Below are experts of layer 2 (counted from 0) of a mixture-of-experts language model. Rows are named router (the router's row for the expert), gate (a neuron's input weights, with its number), up (a neuron's input weights, with its number) and show model dimensions 0-255. Each number is 50 + 15 x the weight over its row's rms, rounded and kept within 0 to 99.
After each expert's rows: "mostly gets" lists some tokens that are sent to it at least half of the time; "comes after" lists some tokens at least twice as common just before its tokens as in all text. This comes from a sample of Wikipedia text that the model never trained on. Tokens count by the router's weight.

# expert 121
router:75 74 75 25 53 70 21 41 64 36 56 63 52 57 34 75 69 31 45 70 60 48 54 58 53 60 49 41 47 57 43 47 22 27 57 32 59 42 53 42 47 64 68 71 33 36 29 64 10 31 29 63 58 57 30 16 26 33 62 74 64 59 48 47 48 65 29 40 74 51 52 40 63 38 49 48 58 37 56 45 49 30 34 52 36 35 65 68 46 61 30 67 39 59 51 50 75 78 48 67 61 42 40 47 66 41 53 50 74 48 59 13 49 56 63 42 40 66 46 44 54 68 73 19 64 29 84 56 36 67 38 45 47 18 80 51 55 49 58 26 61 76 54 60 65 57 78 40 64 44 32 30 30 27 60 61 60 36 53 43 38 48 32 70 52 71 32 16 34 46 50 42 81 66 47 43 37 32 67 41 38 56 51 55 44 69 66 69 60 58 58 63 50 33 74 77 57 71 56 50 24 38 59 62 69 51 33 53 58 36 44 41 52 29 48 51 28 35 61 32 27 51 30 62 52 34 45 52 33 37 52 54 73 29 54 37 20 52 64 48 31 58 71 48 56 49 46 43 19 69 52 33 56 39 44 46
gate0:67 17 71 36 52 33 46 49 67 67 54 12 56 55 38 58 53 51 78 74 52 54 29 63 59 31 58 52 77 66 63 51 44 64 23 40 24 55 26 09 57 29 59 39 70 93 68 73 68 50 55 36 69 53 64 56 66 40 39 80 42 54 52 31 48 40 46 55 48 76 34 35 52 66 60 46 61 42 58 31 40 63 37 54 45 47 60 08 74 33 46 59 55 46 77 30 58 29 60 51 48 74 40 61 44 55 56 51 37 65 43 72 59 76 21 78 63 60 56 36 45 53 46 42 29 43 47 48 53 56 40 44 53 57 40 29 41 32 22 65 43 64 40 77 61 31 42 45 46 39 39 84 77 37 80 41 40 35 49 49 41 47 41 49 29 47 61 69 47 43 36 49 55 64 31 40 68 37 41 61 39 83 63 37 36 42 40 30 30 16 41 54 57 37 28 46 65 37 65 46 37 61 45 56 59 39 39 49 54 53 61 56 56 55 49 51 51 54 46 84 31 61 42 54 35 90 38 63 66 40 79 58 41 36 28 47 49 56 58 32 74 51 64 60 28 62 44 54 43 41 19 41 65 64 53 46
up0:23 36 49 26 66 36 70 55 51 73 28 66 25 55 61 75 79 72 63 29 48 20 87 23 88 73 41 58 39 50 59 37 52 66 36 21 42 47 47 21 56 52 34 63 58 28 25 28 53 51 58 46 39 23 55 49 69 44 70 44 58 49 34 52 59 56 49 34 69 41 37 70 52 60 60 34 54 20 53 43 69 37 42 64 35 41 43 50 44 75 44 54 56 61 57 45 35 49 32 52 43 52 42 47 61 64 58 36 84 47 42 41 53 38 43 56 68 51 54 38 71 54 58 61 54 28 39 27 57 66 45 59 41 29 41 46 53 46 39 53 84 52 36 51 37 49 41 52 28 68 43 55 79 62 39 42 69 45 62 60 50 74 42 72 44 49 34 26 45 40 43 32 68 19 53 36 63 62 65 51 17 40 42 58 62 69 64 63 46 60 70 03 48 32 55 41 55 60 39 46 37 61 38 55 47 61 94 51 45 46 38 67 52 70 46 45 41 56 29 63 75 51 17 46 36 21 29 65 49 51 53 69 41 57 71 47 44 40 17 37 40 57 36 79 44 58 56 20 68 52 66 63 47 42 59 42
mostly gets: " 12", " 11", " 13", " 17", " 14", " 18"
comes after: " |", "|", ";", ":", " (", " September"

# expert 77
router:41 40 53 69 57 26 56 43 48 50 50 51 39 62 51 36 61 20 38 43 67 37 81 42 35 56 38 42 44 51 47 64 56 51 39 52 42 14 68 58 64 68 40 43 48 55 27 34 48 51 47 42 75 54 32 66 42 17 74 35 50 61 59 53 47 50 50 63 53 57 41 52 37 64 83 30 50 21 46 41 55 36 43 29 72 59 50 35 38 64 64 49 35 55 24 24 49 23 49 28 76 30 39 58 33 33 49 35 25 35 34 51 65 51 43 55 43 26 40 75 52 36 66 58 54 44 29 39 61 34 43 58 26 78 33 32 70 38 35 52 28 54 60 55 54 29 34 33 53 47 53 57 43 86 70 72 69 75 65 73 56 35 46 12 55 75 39 40 55 52 58 32 56 42 27 79 80 37 14 92 72 43 62 36 36 46 42 43 76 30 62 31 55 37 60 33 63 55 62 53 63 35 40 53 51 69 52 45 52 57 47 66 54 75 47 71 36 41 43 32 62 49 40 64 56 58 53 74 73 68 32 62 34 61 34 27 23 72 52 38 68 53 69 71 44 38 50 59 36 32 59 36 40 37 61 48
gate0:29 72 53 50 41 59 52 64 40 23 72 33 45 04 64 65 83 47 39 35 55 49 94 44 47 52 66 11 13 42 61 69 51 41 28 38 35 47 30 38 49 46 58 34 38 62 70 32 62 41 49 49 46 36 74 45 43 36 32 53 52 45 57 51 72 55 52 32 32 62 42 50 42 27 50 53 26 24 27 31 37 44 24 46 74 55 35 49 46 41 77 48 45 48 37 57 58 28 60 28 55 62 38 64 53 60 47 59 27 46 55 62 30 47 45 42 39 63 50 58 74 39 68 49 47 80 61 38 46 44 63 62 60 37 56 24 45 31 39 45 34 46 35 64 51 37 47 50 47 52 48 52 61 27 39 85 34 37 70 36 69 20 64 45 63 46 24 31 41 73 38 25 43 57 33 42 29 67 52 55 97 31 48 59 60 49 58 63 59 27 42 59 52 69 74 41 45 56 45 50 52 41 72 52 47 22 37 35 55 34 38 60 32 33 39 40 41 61 53 25 46 58 63 82 91 40 34 45 74 43 55 58 68 59 43 46 29 64 29 49 62 51 35 42 57 54 54 24 52 56 70 32 57 34 33 67
up0:72 38 52 46 45 51 30 45 54 57 43 51 55 94 45 46 45 63 70 70 40 34 07 72 45 44 31 63 58 66 40 57 67 58 61 60 80 67 74 69 39 58 53 80 57 37 44 50 39 57 50 63 34 66 49 40 69 64 69 70 42 44 51 39 55 62 30 54 64 36 52 22 21 75 40 34 63 70 65 80 50 61 63 54 30 64 44 39 56 69 23 37 60 43 39 45 54 83 32 70 42 22 58 56 40 46 50 55 75 67 40 14 51 63 41 67 58 57 62 43 15 51 24 69 51 09 36 58 63 44 40 53 53 38 45 77 55 74 68 62 35 51 68 46 56 66 46 37 57 49 69 46 22 72 45 12 60 46 39 57 49 65 41 43 42 52 59 44 44 41 51 67 40 59 67 46 62 44 50 58 23 36 50 50 45 66 47 34 31 44 60 50 42 30 42 57 44 35 45 69 44 65 29 51 54 70 46 87 42 64 56 42 64 46 61 61 60 68 41 77 61 30 27 31 29 46 64 54 35 62 74 54 34 34 63 47 76 28 64 26 48 42 49 46 33 52 28 65 45 52 30 82 49 70 68 53
mostly gets: " Cup", " election", " won", " match", " Championships", " Championship"
comes after: "–", " of", " won", " in", " to", " World"

# expert 84
router:42 62 49 46 57 36 42 52 37 29 49 58 33 54 48 27 79 12 48 48 43 44 70 60 37 80 39 46 47 36 60 44 22 34 25 56 78 45 71 36 60 35 75 26 39 30 28 38 48 43 13 71 72 58 61 66 27 52 68 44 36 33 71 36 48 53 61 72 44 43 51 59 39 28 61 07 51 60 66 43 42 55 55 53 11 41 64 54 58 57 43 76 67 42 69 40 51 42 74 48 53 51 33 31 45 78 31 59 46 65 59 65 52 53 51 52 45 69 46 71 75 67 38 42 55 43 45 32 26 61 22 58 55 32 38 52 05 44 66 54 56 48 60 34 59 40 73 51 41 57 57 18 52 44 38 37 70 37 37 40 62 47 46 36 40 31 25 43 11 43 36 56 65 57 65 33 28 91 66 37 48 52 70 24 67 51 45 61 29 32 48 41 25 62 57 49 53 57 48 58 51 47 49 57 22 70 67 52 39 54 52 12 61 45 42 47 54 60 50 26 62 71 39 63 33 65 53 45 26 45 66 35 57 73 44 52 47 50 60 59 56 51 48 55 66 57 64 35 34 44 62 40 32 39 40 73
gate0:49 41 34 49 37 36 00 22 69 33 25 51 42 62 54 55 67 72 54 75 71 48 39 54 55 29 56 37 51 09 47 35 18 56 37 56 70 64 48 48 44 43 74 62 69 68 46 54 56 56 47 55 38 54 38 66 40 38 46 55 61 73 34 22 48 62 62 99 52 69 37 38 46 51 66 25 69 51 44 60 58 56 50 68 37 39 68 47 59 34 68 32 38 70 40 51 36 55 39 68 34 39 70 36 26 47 53 50 23 38 36 62 40 71 45 62 66 60 48 48 36 49 43 37 78 57 55 43 50 37 47 56 34 52 31 56 63 55 48 49 59 65 36 64 62 69 40 57 61 76 69 51 36 49 18 47 60 51 39 42 32 31 41 42 48 40 38 41 45 65 75 39 58 42 40 57 50 24 53 35 39 65 36 74 62 63 53 65 37 80 59 74 54 56 69 67 63 63 55 46 31 58 82 65 39 56 69 56 72 69 22 67 40 42 32 23 50 72 57 56 61 52 36 60 27 31 58 38 39 45 79 49 41 65 55 65 28 69 49 35 81 49 51 49 56 33 36 78 55 58 51 46 78 56 24 42
up0:45 42 25 29 68 30 50 67 52 54 42 51 51 31 55 65 68 55 26 52 77 49 72 37 41 58 40 30 36 53 63 31 34 46 64 62 35 51 27 52 62 41 53 27 64 46 38 41 62 54 70 42 49 47 65 65 55 55 39 39 54 33 60 51 24 44 45 28 63 69 63 46 33 42 28 19 61 69 60 37 19 53 60 00 83 35 38 72 65 50 29 76 52 37 47 68 42 23 60 49 51 67 78 29 51 46 35 17 66 39 54 69 80 63 57 40 49 67 46 62 53 33 60 44 48 63 45 35 68 36 50 46 40 59 59 72 62 63 12 56 51 40 73 63 43 53 69 44 28 40 60 71 59 77 26 63 44 85 53 41 45 40 37 63 66 29 52 52 57 50 42 54 66 50 70 47 24 72 48 37 63 39 54 52 50 23 45 36 30 44 48 33 60 45 47 60 82 31 37 41 71 61 71 58 30 56 44 26 39 65 47 60 62 50 36 66 53 35 49 19 68 39 41 69 35 43 40 87 49 57 49 33 43 46 48 31 54 27 59 57 45 66 69 49 42 64 63 69 31 42 36 54 71 37 52 83
mostly gets: "==", "===", " ==", " American", "====", " ==="
comes after: "\n", " United", " also", "History", " career", "ography"

# expert 5
router:36 46 52 29 37 30 43 68 58 70 46 69 82 70 44 66 40 73 63 45 54 87 41 49 46 50 74 69 30 39 58 30 53 62 40 56 77 49 42 77 63 54 55 61 39 34 53 35 54 41 31 56 24 52 49 40 60 41 26 54 46 32 61 28 54 71 65 72 36 52 52 74 83 48 38 19 65 37 45 46 53 67 51 41 53 25 22 58 44 69 43 49 52 39 78 37 38 52 33 39 54 80 61 43 60 47 67 55 59 35 45 55 67 40 42 73 68 44 37 24 31 57 55 22 48 26 66 48 38 54 58 27 37 60 86 23 15 47 24 47 43 49 60 48 26 42 51 48 62 34 55 43 47 69 60 76 47 61 55 57 64 29 45 43 53 39 30 54 55 39 81 57 55 54 51 40 77 60 40 50 53 65 53 32 66 42 69 54 31 49 33 48 49 64 43 55 41 44 54 46 75 56 65 77 38 62 05 50 67 63 54 66 47 28 57 36 50 52 68 42 60 46 41 70 48 72 31 63 72 44 60 50 20 51 37 33 54 56 37 25 55 69 50 60 63 70 26 42 60 09 62 24 46 52 73 66
gate0:57 54 71 82 21 41 60 53 50 65 67 55 64 36 44 48 48 36 40 24 61 57 46 64 31 23 66 71 45 35 51 54 40 58 79 45 34 48 43 37 49 48 41 42 54 65 30 53 68 33 68 40 45 35 30 63 30 49 70 35 30 60 39 29 57 51 53 51 72 53 51 77 34 57 18 42 17 26 59 44 38 60 64 45 99 39 45 68 54 46 97 73 66 57 81 87 62 37 76 17 34 33 49 57 32 38 55 41 49 67 58 35 54 46 57 53 78 56 60 50 69 48 53 73 55 36 48 35 67 34 62 47 57 27 37 55 54 58 06 51 62 61 36 42 25 22 54 40 40 49 57 60 65 33 42 58 50 49 51 58 67 35 34 54 50 46 40 62 46 39 59 38 39 45 38 75 42 59 35 51 72 24 53 50 33 39 49 56 67 36 48 44 52 34 55 59 57 28 34 55 50 37 42 19 57 49 57 41 64 68 36 50 48 38 77 61 58 37 68 38 29 66 52 45 37 23 86 50 32 46 68 40 19 56 40 35 27 72 44 48 54 43 71 56 55 74 38 44 63 74 55 59 44 36 30 59
up0:54 60 35 85 17 52 63 15 51 33 57 32 67 50 59 46 46 41 62 30 35 58 51 33 54 37 45 57 52 56 59 66 35 50 89 45 52 69 50 69 58 59 34 53 58 44 29 72 67 55 72 54 27 50 27 29 45 49 47 53 42 18 62 55 69 34 38 19 47 51 56 63 27 66 55 55 36 68 51 52 51 43 40 65 51 64 41 62 64 36 34 44 77 80 64 74 57 61 34 50 64 50 62 76 23 79 55 36 48 69 64 49 52 61 62 43 50 17 58 51 51 63 55 60 57 56 68 53 67 16 63 79 29 45 37 41 75 71 44 55 60 99 54 17 41 61 57 39 54 67 46 52 47 32 38 44 63 41 45 57 66 63 65 64 37 88 55 41 64 64 67 56 46 56 47 52 64 47 61 30 41 70 59 46 43 52 47 44 54 66 53 65 53 64 59 40 49 41 59 63 43 67 34 18 57 50 54 80 51 61 52 52 31 53 47 45 39 58 56 59 32 53 89 38 46 50 45 46 62 59 34 82 43 36 67 40 36 66 25 59 51 69 68 62 74 45 37 35 49 90 73 74 31 68 60 62
mostly gets: " Alex", " JPL", " Clade"
comes after: ".", " |", ")", ").", ".\"", "\"."

# expert 8
router:42 27 24 42 35 45 37 26 65 37 58 25 52 53 39 53 23 47 46 56 72 32 33 39 32 64 60 62 67 55 34 80 72 51 46 61 37 52 46 25 29 69 60 54 30 44 49 59 56 39 55 61 19 35 68 65 64 58 57 40 53 50 58 40 79 48 42 60 48 63 60 55 55 18 69 51 63 78 46 55 35 25 81 46 59 35 44 62 33 49 55 49 70 64 55 63 33 57 58 28 56 68 40 47 62 55 84 46 64 57 29 64 51 40 64 68 53 40 39 47 42 51 77 42 68 41 57 34 64 38 65 54 62 28 66 34 32 73 40 51 30 65 42 79 77 47 99 65 60 50 14 64 28 81 61 39 76 49 19 55 64 54 62 67 46 39 21 18 57 38 60 47 42 50 38 33 55 46 40 41 40 39 19 58 52 42 29 42 80 25 42 66 57 86 39 51 45 51 37 53 41 57 65 52 57 48 44 41 51 44 51 70 45 65 52 46 44 30 56 57 39 54 61 53 33 70 44 47 37 54 79 44 40 35 41 28 35 51 31 36 25 46 37 44 82 73 47 67 32 38 52 37 29 44 40 40
gate0:54 61 75 07 30 46 44 57 35 47 88 55 50 52 64 33 00 63 45 88 59 74 63 67 63 77 46 38 53 25 40 57 57 68 64 39 63 72 56 62 63 52 33 43 50 35 64 49 65 21 53 46 54 50 62 40 35 33 38 60 31 18 39 23 43 42 46 57 50 53 45 32 53 49 51 30 58 53 58 47 50 58 67 37 61 26 37 36 53 55 20 45 48 44 55 46 45 43 37 65 36 66 37 60 43 70 43 53 61 68 38 45 61 26 40 72 54 31 25 72 19 62 30 70 75 41 35 52 37 54 34 66 59 48 53 25 36 58 44 50 49 51 40 65 45 72 56 19 52 73 46 63 73 61 48 65 61 64 47 67 55 45 48 44 57 54 46 50 69 83 57 59 43 33 67 67 14 25 31 64 46 48 33 51 26 40 56 45 34 43 32 51 56 85 64 49 37 59 17 41 47 44 26 55 76 35 44 68 42 32 57 45 44 36 72 35 42 50 57 61 37 47 47 44 57 37 16 55 34 34 52 43 59 71 48 48 54 66 61 31 45 40 31 52 58 31 55 23 29 28 50 46 20 53 35 60
up0:48 52 59 68 70 34 48 54 49 50 38 27 44 32 79 45 74 58 65 41 41 28 46 29 47 61 65 52 56 67 52 42 52 56 67 52 45 24 40 44 32 53 58 56 54 59 30 38 54 79 59 60 49 36 82 48 31 56 51 95 39 51 59 56 50 85 24 58 47 58 52 61 55 60 65 61 46 33 10 51 58 37 58 87 53 64 40 63 29 55 47 72 60 45 69 56 90 57 42 24 52 50 39 76 69 61 41 60 45 40 65 36 41 37 42 52 68 65 49 41 46 38 76 60 52 38 51 47 51 99 62 72 33 21 71 52 39 52 34 52 43 31 45 64 50 33 51 53 51 45 46 61 43 44 62 70 78 41 43 26 58 47 44 42 36 47 30 57 49 42 39 71 54 21 38 43 68 35 57 30 56 63 70 48 37 71 57 53 74 53 29 21 33 40 87 46 70 77 64 76 57 52 79 38 30 65 56 35 48 33 72 55 50 61 53 63 46 47 51 42 73 40 87 44 42 29 65 47 78 56 35 72 49 38 56 50 58 30 53 68 63 60 72 51 57 52 62 51 77 66 55 55 64 66 34 41
mostly gets: "ip", "op", "ap"
comes after: ".", "\n", ").", ".\"", "\".", "=="

# expert 92
router:47 65 67 35 55 66 54 48 54 50 73 53 32 57 48 45 38 26 43 51 36 53 33 47 65 49 53 39 34 16 40 63 36 49 19 75 60 30 46 39 64 40 27 32 52 59 81 37 55 53 56 56 73 42 23 55 47 61 57 76 42 68 33 59 54 56 58 61 45 57 58 47 65 64 35 59 06 59 57 39 51 59 50 61 30 54 69 68 70 83 59 66 53 38 57 58 55 70 56 48 36 47 53 65 49 35 75 76 27 57 20 62 34 39 66 36 37 50 52 55 57 47 69 65 66 43 53 26 56 72 26 08 52 62 23 61 65 67 81 33 52 62 56 41 30 44 63 49 53 71 56 75 37 60 39 45 62 43 57 27 71 77 53 18 55 55 32 39 27 52 45 42 59 58 37 34 43 43 46 61 44 47 32 37 61 44 56 28 22 27 78 39 50 42 52 65 47 25 37 52 69 52 57 68 60 39 38 69 64 39 78 54 32 84 54 72 41 41 25 78 49 37 39 63 65 52 39 21 48 53 48 39 79 50 53 36 26 71 56 49 47 41 75 44 78 64 33 31 47 30 45 61 72 42 35 64
gate0:52 46 27 67 33 17 10 54 62 19 58 49 60 43 57 63 53 48 46 48 50 62 34 53 69 58 45 47 64 59 61 50 33 65 50 65 35 67 48 63 63 37 53 62 25 58 32 50 66 58 42 40 64 20 57 54 57 49 47 20 30 83 06 37 47 53 74 54 75 39 43 32 57 73 42 32 21 47 64 38 58 49 43 51 41 65 28 48 49 38 54 06 66 62 33 58 42 35 51 13 61 26 49 62 50 75 50 50 26 86 53 70 38 56 69 49 35 54 40 25 61 57 65 54 37 75 53 33 46 50 49 66 58 46 64 51 27 67 63 54 58 13 44 76 43 53 47 68 45 60 42 74 21 34 52 65 39 64 83 37 55 21 31 62 64 36 53 36 43 68 51 44 56 67 65 62 67 50 44 53 47 75 67 58 68 57 53 55 46 43 44 64 56 36 59 37 45 37 40 70 35 40 54 35 31 30 66 38 51 48 27 35 45 70 24 55 45 63 38 67 50 39 69 46 45 35 45 21 12 51 28 44 52 57 35 38 24 35 41 38 53 53 71 29 44 43 55 41 77 55 57 50 64 44 68 37
up0:47 64 55 34 41 61 42 60 66 49 38 49 39 67 36 63 54 58 39 47 59 61 44 54 37 32 28 40 32 61 49 67 68 44 56 53 55 17 24 46 39 37 64 16 74 57 43 41 48 59 45 49 28 44 34 54 53 39 53 28 57 06 60 57 55 19 36 26 75 62 62 61 49 66 48 61 71 28 37 54 56 51 82 74 38 63 44 80 42 54 50 43 30 22 65 44 42 48 44 64 42 69 57 57 30 65 31 45 42 54 47 26 39 49 12 59 40 44 55 33 77 57 57 45 25 34 28 55 47 52 62 33 54 63 61 75 39 44 63 41 44 40 55 40 53 62 44 57 55 61 79 45 53 59 48 37 70 70 49 48 75 62 48 39 48 73 64 69 51 36 58 35 48 47 55 74 56 67 45 43 85 32 39 39 42 46 54 53 77 60 86 44 28 45 33 62 49 61 53 24 38 31 14 55 69 77 33 37 58 65 64 56 85 25 43 68 62 58 44 05 69 53 42 53 44 32 53 51 39 54 57 35 53 47 67 52 74 69 53 37 33 47 36 45 66 53 37 10 47 44 55 38 37 15 41 68
mostly gets: " one", " two", " 100", " three", " League", " several"
comes after: " |", ",", " a", ":", " of", " than"

# expert 50
router:55 77 26 62 52 64 53 66 61 28 22 65 49 52 49 53 32 20 56 41 40 30 47 58 36 51 31 43 65 37 75 65 59 79 61 48 36 41 40 61 49 61 46 84 35 46 51 39 18 68 64 38 38 44 79 70 49 38 46 41 85 49 63 56 61 82 49 35 66 57 59 53 36 40 40 75 50 24 37 41 31 51 65 45 41 64 43 40 37 48 53 66 51 76 47 49 41 51 46 36 39 51 28 51 27 52 49 57 49 29 50 60 35 70 59 43 65 66 50 85 52 48 64 24 43 52 44 44 23 33 67 40 62 24 30 43 80 77 51 60 31 78 60 86 56 50 44 57 54 66 20 54 52 65 48 39 59 49 58 57 81 62 52 24 42 58 66 64 53 25 58 17 48 48 48 56 62 67 60 58 48 69 55 42 58 32 50 35 52 75 55 43 75 40 60 21 85 59 60 52 75 41 26 56 25 34 52 66 20 63 55 76 48 53 62 64 64 29 41 45 54 35 55 58 54 35 31 28 38 75 86 44 49 58 40 37 35 61 55 58 43 61 34 25 56 70 60 63 43 62 31 43 32 44 40 46
gate0:65 63 63 46 65 33 32 58 63 32 60 47 50 24 39 35 76 43 54 11 62 55 46 50 42 24 33 80 57 70 66 46 47 55 66 70 78 44 77 32 47 58 51 55 69 46 18 42 58 26 48 54 34 92 80 32 54 56 23 49 59 65 53 56 57 50 37 35 46 69 49 31 36 46 41 21 45 63 61 69 46 28 53 43 24 61 57 31 59 27 46 34 44 55 48 66 62 51 43 42 70 60 55 71 59 27 13 54 55 25 57 28 52 49 59 93 56 51 53 28 54 59 73 01 38 33 48 71 28 51 34 56 51 59 47 45 52 50 38 47 62 49 27 57 63 28 51 37 29 37 38 49 49 54 45 63 34 72 70 31 36 57 53 23 47 55 37 46 22 21 63 51 58 31 27 61 58 41 46 53 67 59 55 60 37 54 41 51 46 39 44 43 40 66 37 16 58 69 32 68 54 26 35 75 52 64 62 44 63 49 51 37 45 53 63 46 42 52 50 51 62 54 59 55 46 55 33 59 60 81 65 63 50 66 29 49 62 51 43 52 71 48 55 34 15 53 65 19 38 36 74 36 62 72 64 49
up0:72 39 60 44 65 45 39 51 76 62 43 57 65 34 28 52 80 64 65 44 64 41 48 67 49 38 82 58 44 30 42 74 43 59 46 49 42 51 47 53 33 65 55 68 28 37 65 70 47 66 41 16 42 78 65 57 61 41 55 29 55 39 59 61 39 44 55 37 39 57 27 55 58 43 58 70 59 65 50 60 30 37 40 28 66 44 68 22 25 66 54 37 26 49 37 23 54 84 80 63 21 48 52 14 58 48 36 48 73 30 30 20 51 67 46 57 67 49 55 54 49 57 13 62 75 51 43 29 47 36 64 38 58 56 43 71 56 43 69 34 62 72 52 23 66 51 49 55 61 31 41 24 33 56 55 45 14 43 33 65 60 47 53 37 53 63 26 34 68 52 58 44 51 57 47 60 58 45 53 77 70 50 57 33 52 61 86 52 22 50 52 55 57 55 20 50 51 56 46 37 87 40 37 67 36 77 18 69 66 44 41 59 73 49 45 61 45 40 38 48 49 60 41 22 56 32 79 58 39 89 71 39 54 54 54 43 52 30 45 31 60 62 33 35 40 55 61 50 51 66 59 57 56 65 35 37
mostly gets: "T", "S", "K", "B", "ST", "Y"
comes after: " \"", "\n", "A", " (", "N", "O"

# expert 83
router:32 53 10 59 52 36 34 68 78 49 36 55 42 50 50 11 46 51 53 53 63 27 36 56 38 26 39 64 55 65 65 37 74 58 49 55 38 54 64 74 62 31 28 34 48 47 33 39 43 23 56 52 82 36 76 64 16 50 63 36 67 52 52 42 41 40 57 48 51 48 25 57 36 28 74 61 50 31 51 31 42 42 55 50 43 67 66 26 24 25 81 75 43 31 68 71 30 42 40 32 35 35 17 49 57 34 44 56 46 39 34 33 58 41 63 42 46 38 41 76 39 71 59 44 52 41 58 43 48 52 39 39 41 50 33 46 41 65 58 60 44 70 44 39 43 50 43 62 29 48 40 61 35 63 45 24 65 52 76 66 56 73 29 30 74 57 71 18 74 62 61 53 54 44 59 49 42 68 75 64 37 76 77 45 42 70 51 33 50 39 56 61 49 29 41 79 57 54 60 43 41 64 45 64 58 78 59 56 67 50 74 42 68 50 45 54 65 55 57 41 57 31 68 59 69 27 57 46 74 34 67 41 80 39 29 41 44 65 63 54 29 61 50 60 55 63 41 38 52 40 44 53 22 41 76 90
gate0:68 66 40 52 33 16 73 38 68 45 32 46 42 30 46 59 57 16 22 71 45 51 27 72 34 60 79 48 23 69 50 40 24 42 59 49 53 75 48 63 43 57 74 44 51 45 46 42 49 48 58 42 69 58 82 66 85 59 61 68 39 58 61 43 49 39 41 47 81 22 41 52 55 64 47 48 53 59 59 14 52 46 54 64 42 30 73 48 59 42 41 06 66 68 58 48 77 43 49 36 38 63 65 66 39 39 38 46 55 47 76 54 42 50 33 49 61 34 37 56 66 66 69 54 67 39 32 37 51 49 68 07 71 39 43 54 32 52 50 63 56 52 32 58 44 24 42 82 47 44 52 44 46 60 59 64 32 83 70 42 47 35 71 61 52 55 66 18 37 51 51 31 31 35 72 57 71 35 35 23 54 28 55 18 80 62 51 25 38 13 49 79 81 51 62 44 63 64 62 53 34 64 66 49 39 49 47 57 49 61 55 48 58 36 46 35 65 55 60 49 50 77 47 49 36 36 49 42 42 51 49 40 57 59 45 46 36 53 30 71 36 28 60 69 49 43 36 45 31 58 31 26 44 59 52 37
up0:25 58 29 65 56 93 41 69 46 41 69 57 28 49 67 45 82 65 52 53 46 51 63 57 20 43 36 59 54 51 52 18 58 77 48 29 55 36 59 29 46 51 49 44 31 35 44 51 66 37 33 28 59 45 41 47 37 60 43 54 60 77 38 56 42 50 35 74 52 60 50 26 37 38 55 48 56 43 68 78 34 67 45 37 32 41 64 32 40 38 63 78 63 31 14 46 17 39 64 63 47 30 40 48 61 47 48 64 54 34 22 48 46 25 48 55 39 76 56 39 45 41 35 58 36 53 58 74 53 49 50 77 26 68 59 71 57 46 34 44 65 52 43 76 50 53 53 18 52 23 46 47 63 55 25 66 46 31 66 64 55 67 49 34 69 44 49 69 14 67 36 46 61 64 17 38 55 22 46 61 37 68 61 72 61 33 59 64 58 99 56 39 38 46 45 67 43 44 37 06 48 55 40 38 53 86 66 28 53 66 58 62 30 57 55 32 49 42 42 47 51 34 45 73 56 50 70 50 57 32 73 49 52 29 37 53 61 53 73 40 58 49 39 41 51 45 43 52 40 40 76 54 68 39 33 62
mostly gets: "O", " I", "I", "A", " USA", " Mc"
comes after: " |", " (", " N", " W", " M", " A"

# expert 39
router:49 35 64 51 57 29 50 65 43 47 20 59 67 60 49 38 46 52 47 06 53 67 45 48 32 57 30 39 28 57 59 43 63 33 65 55 52 33 49 37 52 49 50 35 76 51 70 56 59 51 48 34 59 32 36 21 48 73 51 36 56 69 76 43 36 71 37 41 64 33 57 28 12 43 58 26 75 54 66 51 38 65 40 35 59 33 47 52 36 50 60 62 41 42 51 64 28 66 42 63 60 50 60 46 45 33 53 60 33 51 49 56 54 55 64 55 59 44 45 18 15 55 50 41 49 41 44 67 58 49 76 44 50 49 62 27 42 69 66 58 33 59 85 67 32 47 62 38 30 58 41 45 56 10 48 49 50 43 66 31 56 42 61 46 52 35 41 46 51 46 40 72 40 67 30 64 70 57 38 37 47 17 50 27 61 30 44 61 61 69 43 35 07 69 26 45 46 38 54 47 54 68 23 40 80 24 18 51 20 41 51 66 43 70 27 33 45 44 54 78 64 18 50 51 37 55 59 62 74 88 63 62 27 33 67 46 70 19 32 52 55 48 48 32 67 52 32 55 45 68 61 72 63 54 37 37
gate0:55 34 59 27 65 73 31 47 53 44 22 61 45 56 51 82 28 49 49 55 25 50 40 63 65 24 19 54 49 37 78 62 64 62 37 50 35 50 56 29 44 71 36 29 61 40 39 55 15 36 51 59 59 27 66 52 57 15 59 39 55 47 50 41 51 52 71 22 57 40 45 75 46 34 46 59 51 42 48 45 86 51 56 33 29 22 49 59 40 33 48 44 49 65 64 38 54 22 72 47 59 41 74 78 46 69 39 49 29 44 30 51 63 44 59 93 26 64 48 65 56 52 31 53 26 42 40 45 53 55 48 53 54 52 47 14 37 95 70 47 72 50 61 76 39 59 37 60 19 67 34 70 56 55 35 73 59 70 10 45 55 59 54 48 47 40 43 57 53 51 46 76 55 35 63 59 44 58 33 49 22 36 58 51 40 35 68 39 45 33 41 30 48 56 48 45 59 69 48 47 36 56 53 54 68 47 49 30 72 41 42 42 46 23 62 49 30 52 38 38 51 76 27 31 47 73 78 56 38 39 38 37 14 44 70 33 71 51 22 55 33 70 44 61 50 41 47 52 50 30 38 69 43 50 52 61
up0:45 38 48 58 62 64 64 52 60 70 56 30 45 63 66 98 49 62 69 29 38 39 55 69 45 49 48 35 39 65 57 24 63 06 28 51 67 48 65 43 37 33 50 42 73 25 51 55 15 63 53 53 44 41 44 41 44 50 39 66 23 69 47 49 78 43 43 19 67 39 45 83 41 70 38 32 77 55 77 57 56 52 19 63 64 77 39 43 50 51 46 70 65 48 45 70 43 51 49 51 50 45 45 57 23 69 46 81 48 63 45 44 57 52 47 47 27 65 80 45 35 58 55 53 48 54 63 62 42 74 30 52 36 51 41 35 74 81 91 52 25 63 74 85 54 45 44 53 95 68 43 41 50 75 27 42 63 72 40 41 50 66 57 62 28 53 46 46 34 55 38 78 30 57 63 57 24 37 57 51 23 43 71 71 51 47 58 61 49 54 38 50 41 61 46 68 57 53 24 43 34 55 39 61 69 58 45 60 46 50 63 27 44 62 46 45 50 41 33 39 63 41 38 42 44 53 59 47 44 43 73 65 29 46 41 50 55 61 33 67 52 63 33 28 61 62 63 31 50 25 19 32 63 54 63 50
mostly gets: "ut", " The", "The", " the", "the"
comes after: " of", " and", ",", ".", " on", " that"